Weights of a small mixture-of-experts language model, trained from scratch on English Wikipedia: 128 experts in each of 6 layers.
Below are experts of layer 8 (counted from 0) of a mixture-of-experts language model. Rows are named router (the router's row for the expert), gate (a neuron's input weights, with its number), up (a neuron's input weights, with its number) and show model dimensions 256-383. Each number is 200 + 40 x the weight over its row's rms, rounded and kept within 0 to 999.
Before each expert's rows: a language model's description of what the expert responds to. This comes from a sample of Wikipedia text that the model never trained on.

# expert 34
Name-ending and numbering tokens. Final words of proper names and titles (Bowl, Hall, Tribune, High School, Film Festival) and "#" or "No." before event or site numbers.
router,143,196,193,244,192,210,183,201,203,162,222,122,218,177,215,238,247,193,215,123,156,186,217,139,123,234,212,181,184,235,205,230,179,174,176,186,103,149,217,264,230,176,162,150,253,203,152,204,193,257,165,169,177,161,131,169,199,274,132,218,128,236,163,236,237,127,238,215,196,254,149,194,182,174,191,181,217,166,172,238,206,178,203,221,227,235,160,167,195,206,231,194,203,239,236,236,234,222,227,164,203,212,157,179,157,127,195,209,215,271,214,196,172,144,272,171,223,145,232,173,201,210,205,219,250,196,211,210
gate0,210,199,250,211,194,175,210,155,195,247,203,149,178,204,159,112,203,147,188,258,204,129,221,219,201,230,247,149,234,224,237,198,218,198,145,235,191,188,184,259,232,167,197,217,179,200,148,227,251,169,235,185,187,242,237,210,221,223,151,181,175,214,168,196,207,314,150,156,162,160,67,170,165,173,247,188,151,258,219,185,234,206,133,183,177,279,179,169,212,131,170,152,159,172,218,150,309,210,216,155,139,129,133,254,212,184,192,223,329,169,228,206,211,167,173,213,203,295,245,176,248,262,208,235,255,146,167,248
up0,227,212,240,181,266,169,214,166,204,163,182,196,221,214,181,162,187,191,150,223,116,201,188,146,194,152,177,224,227,178,191,145,191,207,157,209,255,141,214,240,265,209,218,169,195,189,205,186,243,159,181,232,196,266,235,148,208,237,197,227,123,228,289,250,203,239,197,218,187,209,254,186,118,213,173,154,147,247,182,176,257,144,252,206,217,298,213,231,148,199,262,148,215,194,87,227,253,198,187,214,309,179,204,335,235,161,229,216,231,187,225,188,247,202,215,148,209,183,244,210,242,214,184,191,255,240,203,190
gate1,178,197,161,142,198,207,181,184,183,174,175,183,179,222,166,266,247,175,148,260,194,189,209,202,214,232,206,193,138,205,238,149,223,187,188,201,166,153,154,126,250,205,199,235,225,168,263,231,208,159,238,237,228,175,263,155,123,181,189,250,194,176,266,183,216,231,231,228,233,283,180,217,142,286,237,176,211,197,162,235,129,257,161,227,278,192,243,203,153,221,240,230,228,175,193,184,191,131,217,251,205,179,247,249,150,182,163,198,265,214,225,140,207,224,132,195,223,144,217,138,208,166,192,146,122,200,202,215
up1,166,165,178,219,288,266,162,233,172,215,143,152,234,272,229,198,202,198,237,232,218,251,263,216,225,205,177,216,185,247,216,149,162,197,244,181,191,185,229,266,162,291,216,231,144,225,172,194,164,205,185,161,233,191,206,216,172,203,243,177,192,222,194,149,190,163,190,208,179,238,219,192,207,208,241,276,277,239,159,211,188,215,90,161,238,153,138,202,183,142,178,138,185,181,261,198,224,247,245,288,204,217,251,235,191,233,249,219,197,108,151,135,163,256,155,241,145,208,214,180,187,159,195,189,236,165,233,202
gate2,269,175,187,192,202,190,193,282,169,225,139,262,177,231,187,279,238,163,183,136,211,221,173,254,213,134,211,179,144,153,232,163,239,176,216,192,152,178,226,242,169,199,141,343,216,180,150,177,170,291,259,198,202,163,266,153,237,165,173,187,176,249,202,221,195,195,170,169,206,212,203,204,248,203,216,197,150,126,188,199,176,223,188,150,174,173,184,216,205,200,191,186,243,259,152,208,229,185,199,236,203,226,246,225,189,159,209,166,132,138,190,222,193,166,189,279,190,183,177,113,180,181,244,115,214,154,186,101
up2,232,165,152,183,213,155,211,123,243,145,265,180,199,144,169,218,263,220,235,197,208,153,162,227,234,257,175,215,217,188,201,158,180,211,213,204,237,208,153,144,159,160,236,151,204,258,195,218,263,127,220,255,197,190,255,206,226,275,111,224,281,186,204,124,238,209,145,243,265,233,193,188,236,151,197,215,195,172,233,146,229,262,192,105,170,219,175,233,118,213,229,137,212,79,130,283,159,207,148,235,262,282,176,229,254,174,221,220,169,166,146,286,188,219,223,153,174,201,216,207,186,155,230,168,135,215,226,198
gate3,131,131,216,265,269,205,151,196,131,223,250,218,272,183,212,93,230,190,143,142,187,253,261,223,161,148,161,110,198,161,211,226,203,185,266,214,198,162,210,231,154,221,196,163,238,163,212,216,201,169,266,200,232,237,121,269,267,198,165,210,176,153,221,250,181,181,200,162,206,186,240,182,185,253,250,217,219,212,199,170,183,169,208,169,198,243,144,175,218,167,233,160,169,144,207,177,233,181,143,226,238,207,229,200,162,196,209,197,265,204,222,164,155,175,209,235,167,205,174,137,186,187,134,161,225,185,205,165
up3,188,209,202,309,159,241,194,220,249,190,275,206,207,156,230,176,247,214,191,252,177,253,175,114,219,186,237,130,240,234,278,199,165,214,167,192,148,235,206,181,161,257,253,158,235,200,212,185,221,236,202,182,188,187,145,227,222,167,243,203,242,274,109,218,178,131,232,241,230,205,208,203,164,185,207,211,293,217,193,199,227,223,232,224,238,248,119,232,235,226,190,233,195,213,209,162,209,157,191,200,185,158,240,204,208,188,249,179,163,195,246,208,201,255,208,167,214,225,192,176,153,282,148,156,280,245,164,267
gate4,225,249,199,169,198,113,196,167,212,197,241,300,242,159,152,130,147,152,160,154,252,192,146,235,163,211,210,185,235,209,208,166,231,195,237,222,168,123,232,145,202,189,102,117,209,163,119,170,208,142,280,186,211,172,230,302,208,184,181,145,244,186,196,226,235,215,205,157,205,270,189,172,237,231,252,176,234,209,239,221,222,201,112,248,251,204,173,194,207,219,239,253,189,224,184,132,157,186,119,208,147,234,243,123,163,206,214,246,218,248,160,182,136,238,251,246,159,199,245,228,239,268,165,205,161,162,259,204
up4,165,249,147,166,242,233,214,222,269,252,193,209,104,207,198,202,253,183,178,146,162,291,268,187,245,173,215,139,217,204,273,110,198,226,167,181,140,169,200,163,172,224,222,107,228,288,267,127,187,196,215,189,176,124,238,242,224,212,185,230,235,177,149,209,123,207,160,183,187,246,187,248,211,161,225,130,234,249,202,191,208,160,177,236,235,168,249,208,217,165,255,266,162,194,228,145,204,245,149,198,161,270,149,170,164,198,199,206,143,234,129,182,205,172,236,230,257,191,155,154,168,203,179,200,237,122,164,207
gate5,271,253,199,185,172,203,203,171,212,234,149,211,227,295,186,226,207,193,197,218,157,222,191,318,149,154,173,154,184,235,212,210,194,187,172,249,149,232,241,162,199,173,170,218,272,196,136,156,137,218,230,179,232,176,157,136,212,192,270,208,186,268,215,205,159,231,189,115,228,181,239,164,259,195,146,294,211,205,206,233,187,254,121,196,161,239,219,186,167,169,207,186,158,201,212,223,152,257,167,206,210,122,202,222,192,237,195,181,216,145,215,254,209,206,283,221,151,155,145,172,325,113,248,219,216,210,270,191
up5,156,209,198,164,250,189,232,188,137,259,207,213,183,251,244,259,206,245,254,231,139,176,206,195,162,215,227,155,246,188,267,223,184,149,189,227,230,260,211,198,199,218,204,185,238,173,160,219,254,235,254,148,141,212,221,204,170,226,226,215,180,201,171,221,252,235,199,163,169,273,264,166,225,197,213,258,197,280,147,196,201,279,166,217,221,147,207,231,253,232,213,227,209,213,252,169,192,174,246,181,223,271,115,235,254,225,185,173,246,199,183,229,188,234,167,173,204,186,284,180,187,213,218,190,195,101,309,185
gate6,181,242,181,273,99,240,232,193,175,179,166,209,182,242,163,181,222,179,245,170,164,166,249,188,157,245,215,126,152,151,195,156,127,235,160,180,237,168,153,253,244,144,230,199,283,183,221,181,140,209,140,188,201,217,170,150,220,214,162,160,225,227,197,143,258,238,198,178,223,245,154,226,213,204,271,160,206,174,244,188,242,234,163,211,178,188,278,181,230,186,153,184,162,148,207,182,163,213,196,235,191,216,203,224,282,203,277,172,197,211,179,160,209,168,354,226,162,168,152,120,221,191,191,202,222,193,194,209
up6,230,199,249,188,210,185,270,213,192,222,238,119,229,274,122,215,213,172,218,159,211,231,228,210,194,228,176,242,198,190,185,166,219,216,178,126,132,197,209,244,266,262,225,251,201,188,178,170,205,158,172,213,183,225,212,189,229,195,147,196,227,173,161,176,182,263,231,201,160,187,135,227,205,248,124,233,218,173,187,262,213,181,164,226,227,296,192,131,239,202,181,138,201,216,123,198,178,239,233,213,216,174,276,237,221,252,239,187,220,212,178,102,220,200,162,230,167,118,220,148,140,161,210,154,149,239,184,252
gate7,187,165,220,239,202,133,167,217,213,254,256,245,240,265,184,219,143,105,232,184,243,158,197,163,186,233,215,247,183,182,248,149,248,232,201,278,197,198,270,197,161,219,157,287,212,190,152,246,255,295,178,220,158,259,180,195,246,160,161,223,226,242,239,174,189,211,123,264,213,183,154,264,168,163,209,134,179,166,181,194,194,179,177,269,202,210,195,185,167,211,213,284,154,131,182,258,199,221,221,217,212,222,159,200,202,162,197,143,258,196,144,237,219,157,232,120,215,221,247,186,279,165,184,204,240,252,247,181
up7,177,216,260,201,251,240,248,144,183,173,235,223,213,152,174,122,272,154,244,190,159,228,232,207,205,148,231,201,301,187,152,212,153,209,184,178,144,213,226,201,183,187,198,102,202,194,233,211,193,116,243,165,147,175,253,216,164,202,193,195,165,225,261,228,173,197,272,288,158,208,229,195,195,202,203,221,248,238,178,220,182,183,146,185,209,282,217,171,216,213,179,205,175,198,174,210,277,155,180,249,221,254,257,218,182,176,255,184,203,163,157,207,173,212,237,133,224,200,196,202,220,163,233,169,179,153,216,245

# expert 5
M-word pieces. Word-start or early pieces of names and terms, especially after M or C, such as Mill, Museum, Mel, diabetes m-ell-itus.
router,177,178,191,241,216,224,131,254,181,182,254,169,254,196,222,205,172,133,244,205,240,165,272,237,162,245,226,163,150,221,154,177,232,171,201,234,225,156,185,230,250,256,150,171,142,187,202,153,214,248,150,194,152,216,143,199,277,204,216,197,177,212,167,203,195,168,216,159,223,282,209,196,129,167,245,122,301,175,246,230,243,171,153,235,223,172,248,209,201,209,247,175,221,214,177,208,235,247,245,138,195,230,177,254,113,191,240,240,247,252,247,185,125,189,145,185,258,121,221,171,201,221,163,227,256,295,215,168
gate0,243,150,312,263,177,207,144,193,176,164,239,172,223,180,154,81,212,180,98,202,228,143,198,208,178,111,205,127,178,201,232,218,217,163,169,207,162,249,144,154,182,117,217,212,179,163,158,220,219,173,244,174,130,203,179,219,262,222,143,198,213,154,206,204,223,270,124,135,174,136,120,186,181,180,224,236,175,195,249,147,199,216,138,153,159,227,242,264,255,175,151,191,175,168,247,191,217,173,222,215,168,192,153,247,158,163,228,232,302,164,272,231,204,137,172,167,153,209,282,157,183,195,271,206,208,168,144,219
up0,222,187,255,174,200,144,248,222,168,196,140,213,220,124,155,206,250,230,144,214,116,189,218,168,217,117,180,220,148,199,137,156,227,156,175,231,222,175,297,172,248,238,169,239,191,204,202,268,245,165,184,244,178,265,251,139,237,248,182,230,219,214,246,247,199,217,209,290,161,191,195,176,112,186,183,197,156,169,180,193,185,190,171,187,218,231,173,254,171,189,222,162,131,243,138,227,186,230,249,249,231,199,234,232,258,177,194,217,252,173,162,256,271,237,210,117,181,161,263,178,227,203,209,123,226,215,213,192
gate1,173,175,241,186,176,246,230,225,174,198,194,151,204,182,155,249,184,178,227,192,184,195,251,183,221,246,268,206,233,153,254,172,163,186,233,227,191,183,224,124,172,218,169,262,177,132,293,209,181,138,280,220,246,163,178,120,108,232,222,240,204,204,287,169,203,189,200,197,229,255,202,235,175,243,290,261,153,225,203,224,161,228,228,192,171,200,192,162,212,223,284,248,183,116,206,192,216,150,208,208,114,171,186,237,219,105,166,186,311,203,211,177,235,236,149,213,209,241,164,173,260,147,201,198,222,112,258,168
up1,213,171,179,197,239,239,191,198,264,180,200,207,214,231,231,236,267,276,215,185,249,230,274,181,301,176,143,194,227,145,167,161,168,207,222,171,179,182,198,233,178,190,206,254,162,178,200,189,155,198,207,199,231,231,165,222,186,204,188,246,169,196,233,97,193,177,172,235,211,228,235,185,174,232,213,285,214,191,126,261,162,202,143,172,288,165,208,204,191,202,170,120,246,159,202,218,240,242,244,266,257,185,218,198,182,247,170,215,195,131,141,140,164,241,189,206,193,170,176,191,231,175,148,153,216,246,185,206
gate2,236,143,198,116,196,258,142,271,259,196,213,205,208,206,232,228,294,242,203,138,214,260,220,247,159,263,184,198,193,192,195,220,187,222,231,142,239,243,103,211,147,191,204,303,123,250,130,164,154,291,159,256,240,140,266,251,224,163,202,201,182,238,164,187,190,248,151,170,273,211,258,207,267,201,276,219,174,119,195,144,147,153,181,180,233,242,196,160,201,220,160,163,231,233,169,249,222,161,162,149,158,192,246,170,200,199,251,221,175,239,251,231,270,219,198,223,207,143,221,154,185,214,219,126,177,178,217,185
up2,185,205,178,268,240,172,260,203,214,146,212,207,238,145,194,191,194,223,267,201,201,214,232,198,80,192,152,160,278,223,222,199,199,266,151,197,181,198,181,170,183,133,206,240,227,215,260,221,227,137,259,216,145,202,286,226,185,186,112,171,179,185,152,212,226,239,245,229,254,191,185,178,193,160,149,164,280,159,178,247,246,241,173,160,234,286,151,193,132,208,230,185,235,135,208,183,205,187,227,196,207,174,188,226,233,243,126,200,196,137,228,259,149,205,167,203,268,205,206,101,281,223,279,196,124,208,216,193
gate3,121,206,176,203,222,209,122,170,112,262,215,225,249,184,147,210,203,135,204,202,213,234,151,199,230,217,173,139,164,244,173,192,246,214,266,197,211,222,187,247,169,203,194,169,251,178,226,220,198,198,209,238,196,196,149,279,187,240,174,219,196,222,250,218,190,216,256,167,208,195,221,206,215,207,237,194,251,208,205,142,189,200,164,180,173,189,193,149,302,218,191,185,219,147,247,213,209,259,186,207,235,206,238,179,149,225,167,167,241,202,156,145,199,198,206,155,247,185,166,211,209,154,197,137,237,177,240,159
up3,255,197,185,216,167,161,217,216,187,162,231,190,168,133,202,248,240,189,196,292,216,221,82,128,229,155,226,162,206,222,242,203,197,235,144,209,181,253,186,149,172,300,271,149,187,246,155,206,214,227,202,122,209,180,199,135,233,208,219,215,174,290,162,239,236,148,251,240,163,220,266,191,164,205,220,247,267,192,250,222,201,193,201,194,249,230,159,208,187,202,241,195,148,136,187,165,165,149,134,221,171,221,182,176,216,187,269,208,173,194,206,235,219,275,147,203,250,189,181,229,142,280,114,185,214,235,114,232
gate4,204,230,252,118,267,80,258,165,232,215,222,144,200,171,171,109,169,157,183,206,229,185,160,176,184,206,243,235,236,185,229,185,178,229,205,269,245,182,123,160,212,234,128,153,161,161,202,181,212,224,266,171,145,139,221,187,208,182,281,165,207,187,195,224,207,180,171,152,207,228,139,242,200,206,262,142,236,139,210,195,265,144,187,250,139,239,242,185,212,134,256,212,195,171,165,166,188,202,147,199,241,187,245,138,216,253,159,180,189,188,178,229,143,147,252,205,222,148,231,200,189,198,202,218,182,164,197,244
up4,210,225,166,155,256,203,281,251,226,234,230,184,142,177,187,194,267,227,175,163,151,200,183,164,214,204,171,210,204,195,251,220,161,238,153,142,241,211,239,201,226,208,216,119,250,270,254,153,223,217,184,137,190,154,193,153,179,250,177,154,186,201,203,213,139,147,175,144,200,232,175,261,157,152,236,169,238,266,282,197,202,149,198,218,234,192,242,194,173,199,193,204,195,235,244,136,134,196,166,119,180,215,148,176,212,244,178,233,183,188,134,138,230,274,163,195,242,225,211,128,187,175,252,180,303,186,138,227
gate5,246,204,159,170,194,198,139,223,194,172,119,251,248,249,228,164,147,155,197,208,146,195,211,246,226,186,233,148,195,190,204,201,170,171,219,285,135,162,187,162,238,231,108,205,241,214,184,163,175,219,265,243,152,180,229,211,221,144,243,239,156,216,191,197,146,205,149,140,221,198,182,193,192,230,197,277,201,181,232,249,209,241,153,228,221,245,219,185,151,146,161,181,203,137,134,239,195,167,194,242,179,234,240,231,150,247,239,196,239,147,193,153,202,220,185,216,193,202,133,159,276,148,227,225,213,217,238,195
up5,215,244,180,161,273,208,273,229,173,209,169,245,129,248,245,203,238,196,258,253,192,274,124,181,161,198,212,160,252,196,291,220,163,142,178,127,182,205,226,225,246,202,195,215,291,180,167,211,201,192,196,125,160,244,209,191,187,207,154,210,190,204,230,171,220,204,246,205,168,262,245,213,197,165,213,282,207,221,181,168,255,185,172,224,178,163,179,239,229,183,188,277,237,232,277,225,193,214,216,189,249,227,152,242,265,213,104,239,162,208,170,135,214,220,165,222,227,190,235,203,202,214,164,130,221,134,237,206
gate6,190,189,189,236,188,195,244,225,132,196,196,236,131,238,169,243,187,163,223,165,160,216,241,187,239,176,211,207,211,189,175,176,187,211,199,207,218,173,154,193,178,196,203,151,255,204,158,189,179,283,87,171,240,153,184,199,216,153,173,99,226,293,157,113,212,214,204,206,207,214,223,224,219,171,233,157,194,162,237,226,185,164,140,218,211,140,265,175,172,187,205,245,134,167,184,203,196,165,146,254,181,263,197,289,218,172,222,191,328,172,191,199,230,184,195,213,154,172,138,101,216,273,102,179,189,190,162,204
up6,201,231,204,203,184,246,234,225,205,193,137,160,221,272,84,261,231,159,239,174,198,188,195,201,178,202,195,211,174,162,200,225,259,236,125,186,179,203,231,178,228,216,233,285,212,271,222,174,189,289,188,221,220,200,215,153,252,119,190,271,240,177,171,220,163,203,99,119,201,222,194,238,251,154,116,219,208,188,173,208,222,169,149,194,230,289,190,140,217,224,211,204,175,143,153,166,153,224,238,208,206,212,258,256,261,283,229,225,225,216,241,57,167,204,272,187,193,203,176,158,266,179,219,164,222,259,165,267
gate7,162,226,214,247,213,152,140,229,261,228,210,250,200,154,191,198,181,161,213,163,178,220,178,198,178,221,236,247,236,187,187,200,272,267,226,214,183,223,316,145,237,207,252,230,235,210,110,185,202,299,166,276,206,262,206,204,278,191,187,203,145,227,204,178,158,253,170,272,257,190,159,254,167,212,200,198,230,235,196,190,167,224,186,234,194,180,167,166,216,228,196,265,170,159,150,208,186,192,167,181,240,208,128,238,210,141,160,182,286,215,196,267,250,137,163,145,225,138,243,194,248,230,190,222,227,276,180,171
up7,188,157,224,145,240,271,207,181,204,168,210,182,176,184,191,207,272,188,197,212,216,222,219,213,195,250,163,267,234,153,139,242,174,188,184,147,189,182,183,218,176,109,139,157,196,259,306,247,253,72,188,151,180,198,230,258,104,255,153,154,161,236,171,228,238,114,233,183,153,277,255,190,289,175,212,159,211,261,172,191,162,197,185,228,193,211,215,181,170,207,190,139,211,241,196,175,159,163,133,220,185,235,221,207,148,187,280,177,206,194,151,204,120,220,228,206,195,222,219,192,190,205,253,223,190,97,230,291

# expert 14
Personal first names. First names and name starts in lists, tables and infoboxes, often after a pipe or by, such as Sir, John, | F(ilippo), Jos(epha).
router,216,102,166,188,151,215,203,214,171,248,280,161,246,149,236,179,256,233,226,133,208,186,257,229,228,201,148,233,186,217,201,237,190,158,194,265,153,261,226,222,231,186,157,150,202,238,184,201,157,205,190,171,182,244,211,164,141,242,186,223,182,232,166,277,223,157,113,217,174,202,174,220,201,155,249,203,240,144,174,171,225,147,145,225,289,202,202,199,211,197,254,211,200,184,174,239,225,253,213,181,160,168,180,222,192,142,216,207,311,181,247,214,236,131,139,212,228,143,164,122,235,156,169,122,230,245,291,134
gate0,223,150,231,205,231,151,228,233,216,271,206,135,256,166,157,171,265,242,215,286,171,93,166,202,210,210,226,140,194,256,285,207,215,189,199,207,190,200,166,194,185,193,252,230,158,159,153,199,165,105,232,180,180,194,218,266,215,259,168,205,129,224,238,239,216,263,152,201,180,140,145,221,125,183,229,226,155,222,256,232,255,231,225,229,160,201,199,173,241,205,113,163,206,228,252,193,208,213,200,156,157,188,203,175,238,182,270,163,299,145,199,185,195,111,164,162,203,165,244,187,195,253,232,148,213,190,192,253
up0,140,219,205,124,210,166,163,143,200,205,150,195,254,181,136,148,240,285,128,248,133,172,222,200,185,180,174,206,156,175,163,261,230,107,225,139,247,175,187,232,279,160,187,237,265,204,257,215,189,188,170,261,183,236,231,181,175,206,203,189,172,193,269,220,195,238,224,225,162,183,172,115,167,237,218,144,145,184,195,155,188,216,270,170,158,230,173,181,168,164,223,178,209,225,192,262,112,231,256,178,220,127,229,221,283,135,228,205,247,209,212,153,205,222,204,215,261,154,228,240,219,214,210,208,287,194,258,245
gate1,233,158,203,155,195,165,180,264,257,227,191,179,159,218,183,174,221,185,177,251,168,227,229,150,244,268,146,175,158,235,286,171,187,192,222,167,177,193,179,138,169,208,247,227,151,192,206,202,192,165,196,181,193,223,148,149,111,190,211,250,140,185,265,274,235,191,213,143,174,203,236,186,166,287,243,142,248,182,151,163,129,139,212,222,235,164,192,133,231,311,274,233,193,180,235,213,183,202,206,222,235,209,158,262,241,169,202,201,282,235,214,199,192,176,157,240,184,183,169,187,212,150,207,152,164,157,221,208
up1,154,212,171,206,286,266,205,195,201,198,100,158,217,156,167,192,209,207,210,138,250,238,253,191,236,233,185,213,228,200,139,196,208,223,220,142,189,175,187,200,138,209,229,176,205,171,141,189,205,186,256,194,207,205,247,169,195,231,210,274,198,225,257,112,223,178,188,215,197,178,240,214,209,246,229,277,201,210,171,237,154,229,176,200,228,186,202,192,228,183,171,63,202,194,188,200,258,226,252,237,189,268,235,207,225,203,129,203,223,175,108,157,126,190,162,178,174,215,212,196,179,206,200,224,149,166,265,250
gate2,231,145,143,150,220,233,203,259,216,230,178,198,202,238,239,246,218,162,207,160,216,203,204,258,184,178,194,115,200,175,236,203,188,216,223,97,199,220,158,174,133,207,142,318,206,183,163,165,149,292,225,241,103,213,230,116,219,124,187,244,179,163,245,178,276,230,179,198,229,147,178,205,230,181,176,214,153,144,181,132,217,185,193,136,175,221,158,169,221,186,232,192,251,222,224,209,197,154,173,183,199,153,260,109,231,182,279,229,179,234,203,167,208,210,246,232,190,154,237,94,161,217,219,116,155,242,173,138
up2,201,185,145,168,147,184,208,109,226,193,193,187,202,144,154,206,193,229,261,219,232,194,204,195,147,195,173,174,252,252,160,139,199,182,234,233,205,178,240,185,218,161,168,188,153,219,179,222,229,103,189,224,183,214,234,226,183,171,175,146,194,203,247,129,221,192,188,223,269,171,230,237,221,177,168,210,219,178,251,235,263,211,229,185,151,248,149,203,156,185,179,161,146,120,228,198,193,202,192,237,233,234,199,201,184,216,193,175,193,168,222,278,210,168,183,193,203,162,279,163,228,163,219,208,183,187,185,251
gate3,143,190,180,223,232,200,190,208,208,208,168,252,245,221,165,140,226,138,156,130,164,298,120,234,184,240,122,125,213,144,197,210,239,231,274,222,177,172,227,206,167,237,159,181,213,141,217,185,180,215,199,209,213,227,119,228,262,176,186,182,262,206,211,272,215,191,205,232,189,208,229,221,166,194,209,208,202,233,150,176,178,129,166,226,271,198,164,172,238,214,215,212,152,129,210,200,268,221,166,180,174,228,168,223,206,203,190,215,148,186,184,124,170,161,206,218,248,198,153,156,176,226,203,125,184,164,169,143
up3,201,204,200,189,77,219,169,212,192,159,226,204,194,187,190,262,292,132,257,216,250,226,154,175,257,140,195,118,211,234,256,173,224,235,186,210,204,211,139,181,174,266,260,196,202,254,162,222,194,238,176,135,179,174,173,203,196,220,168,206,164,253,170,196,220,152,247,199,231,216,195,160,178,270,222,305,271,249,190,207,225,241,153,212,261,217,131,233,181,252,237,205,180,164,237,139,186,191,191,227,109,198,187,214,197,228,257,195,196,208,183,225,217,241,171,226,254,196,220,199,148,320,116,108,191,177,201,259
gate4,164,264,205,165,233,111,209,142,194,250,192,222,201,154,137,116,204,238,167,203,232,149,144,143,218,262,246,275,239,162,175,168,180,169,228,196,203,162,215,162,154,238,171,168,243,135,196,250,216,210,248,212,198,111,261,244,286,176,240,173,187,193,161,161,187,187,129,197,158,227,168,179,170,150,289,221,212,207,226,166,211,215,188,227,151,185,227,119,248,186,215,159,193,188,112,93,180,275,183,162,147,178,200,133,184,225,207,236,203,189,108,212,151,243,225,175,200,208,238,182,194,209,168,235,156,193,215,235
up4,173,174,199,204,225,206,156,220,249,211,194,150,180,187,154,200,224,282,194,106,197,251,195,197,192,184,164,195,220,177,242,151,202,274,229,177,248,162,188,204,223,188,218,196,172,301,253,166,170,205,175,79,192,200,199,123,240,235,141,156,248,247,207,179,190,154,181,217,172,274,153,246,198,188,261,130,232,259,178,205,232,124,216,196,137,211,181,258,265,174,282,304,180,166,293,172,174,158,166,185,153,279,115,97,213,220,222,243,219,242,151,168,259,269,203,247,239,172,202,198,177,237,220,241,199,119,128,232
gate5,329,274,192,202,179,160,219,240,149,222,161,213,167,206,157,190,123,218,149,185,162,213,171,268,168,130,166,110,243,209,165,197,251,164,147,301,208,244,211,215,156,185,153,217,192,328,128,179,274,251,273,187,219,146,219,190,251,198,192,189,185,245,157,190,171,230,126,157,208,192,166,161,177,237,184,236,197,260,152,224,165,234,193,244,186,250,153,193,136,197,240,176,188,209,204,224,213,209,178,158,186,185,218,178,156,183,214,173,200,238,181,117,255,194,234,167,222,231,162,184,297,151,124,138,268,223,216,228
up5,177,268,181,226,219,198,210,218,123,211,180,246,269,338,201,240,214,173,248,194,131,258,183,237,198,140,175,160,201,185,200,262,161,147,226,215,177,165,176,213,206,240,154,125,210,157,145,128,216,189,223,191,202,162,145,222,182,225,174,207,242,242,209,225,257,183,236,185,183,187,204,250,219,184,180,271,165,202,185,215,227,211,162,138,195,196,214,180,228,149,152,240,228,215,243,207,188,240,220,260,228,213,176,247,181,259,180,143,142,174,202,168,183,235,155,182,221,168,269,177,193,229,251,182,226,155,230,245
gate6,242,151,194,286,144,219,199,173,136,182,215,194,140,206,234,200,179,255,204,238,230,194,242,190,239,135,202,185,191,189,134,189,181,278,184,192,196,175,186,245,226,197,213,137,268,236,222,212,210,178,156,180,198,141,164,200,160,190,171,158,206,274,237,146,232,182,202,231,227,199,235,208,267,162,300,187,194,169,181,221,248,181,188,236,171,136,208,187,253,142,230,214,211,144,196,215,155,193,101,274,183,298,204,204,159,236,181,197,192,212,208,153,254,139,239,185,155,198,169,105,123,211,176,143,202,180,155,153
up6,140,227,221,258,193,239,158,207,281,186,200,204,137,230,137,243,175,218,177,184,288,202,206,191,232,198,152,296,254,198,171,186,258,254,255,234,173,213,213,195,242,151,191,227,176,265,197,157,220,156,215,252,268,181,164,216,259,177,207,283,188,205,153,172,264,163,223,228,183,178,202,247,317,147,165,180,206,202,181,204,195,211,177,296,214,230,233,165,260,231,240,193,190,205,128,236,115,251,207,168,226,186,200,224,230,296,198,181,221,205,187,180,200,230,180,250,220,222,193,157,185,179,237,131,182,162,263,255
gate7,212,182,257,219,248,192,192,227,205,215,241,253,193,162,256,148,149,216,266,216,267,153,223,188,157,197,187,212,231,171,209,224,279,219,166,219,229,226,272,154,192,193,216,269,201,111,147,227,177,262,141,214,144,247,184,149,298,218,108,270,263,187,185,242,166,211,199,332,224,154,144,208,147,226,190,105,192,232,203,160,183,163,234,291,197,142,180,146,191,264,152,195,148,207,212,271,191,197,247,234,129,209,199,236,227,150,177,197,265,184,219,225,227,146,202,133,198,199,240,192,259,259,187,184,257,280,265,168
up7,221,176,251,139,160,196,188,158,230,187,208,231,187,212,146,190,232,143,233,130,140,216,280,180,201,166,196,274,255,185,201,231,169,215,224,199,138,173,232,167,159,176,248,123,194,275,202,204,243,89,287,186,147,227,236,279,142,197,247,98,184,244,250,227,193,161,241,169,161,249,206,181,241,186,181,210,181,199,211,247,194,177,180,209,219,211,190,243,229,204,205,184,182,225,142,230,296,173,170,145,189,208,189,220,173,183,230,136,152,171,157,177,94,248,305,164,209,202,212,238,238,173,247,125,162,89,180,208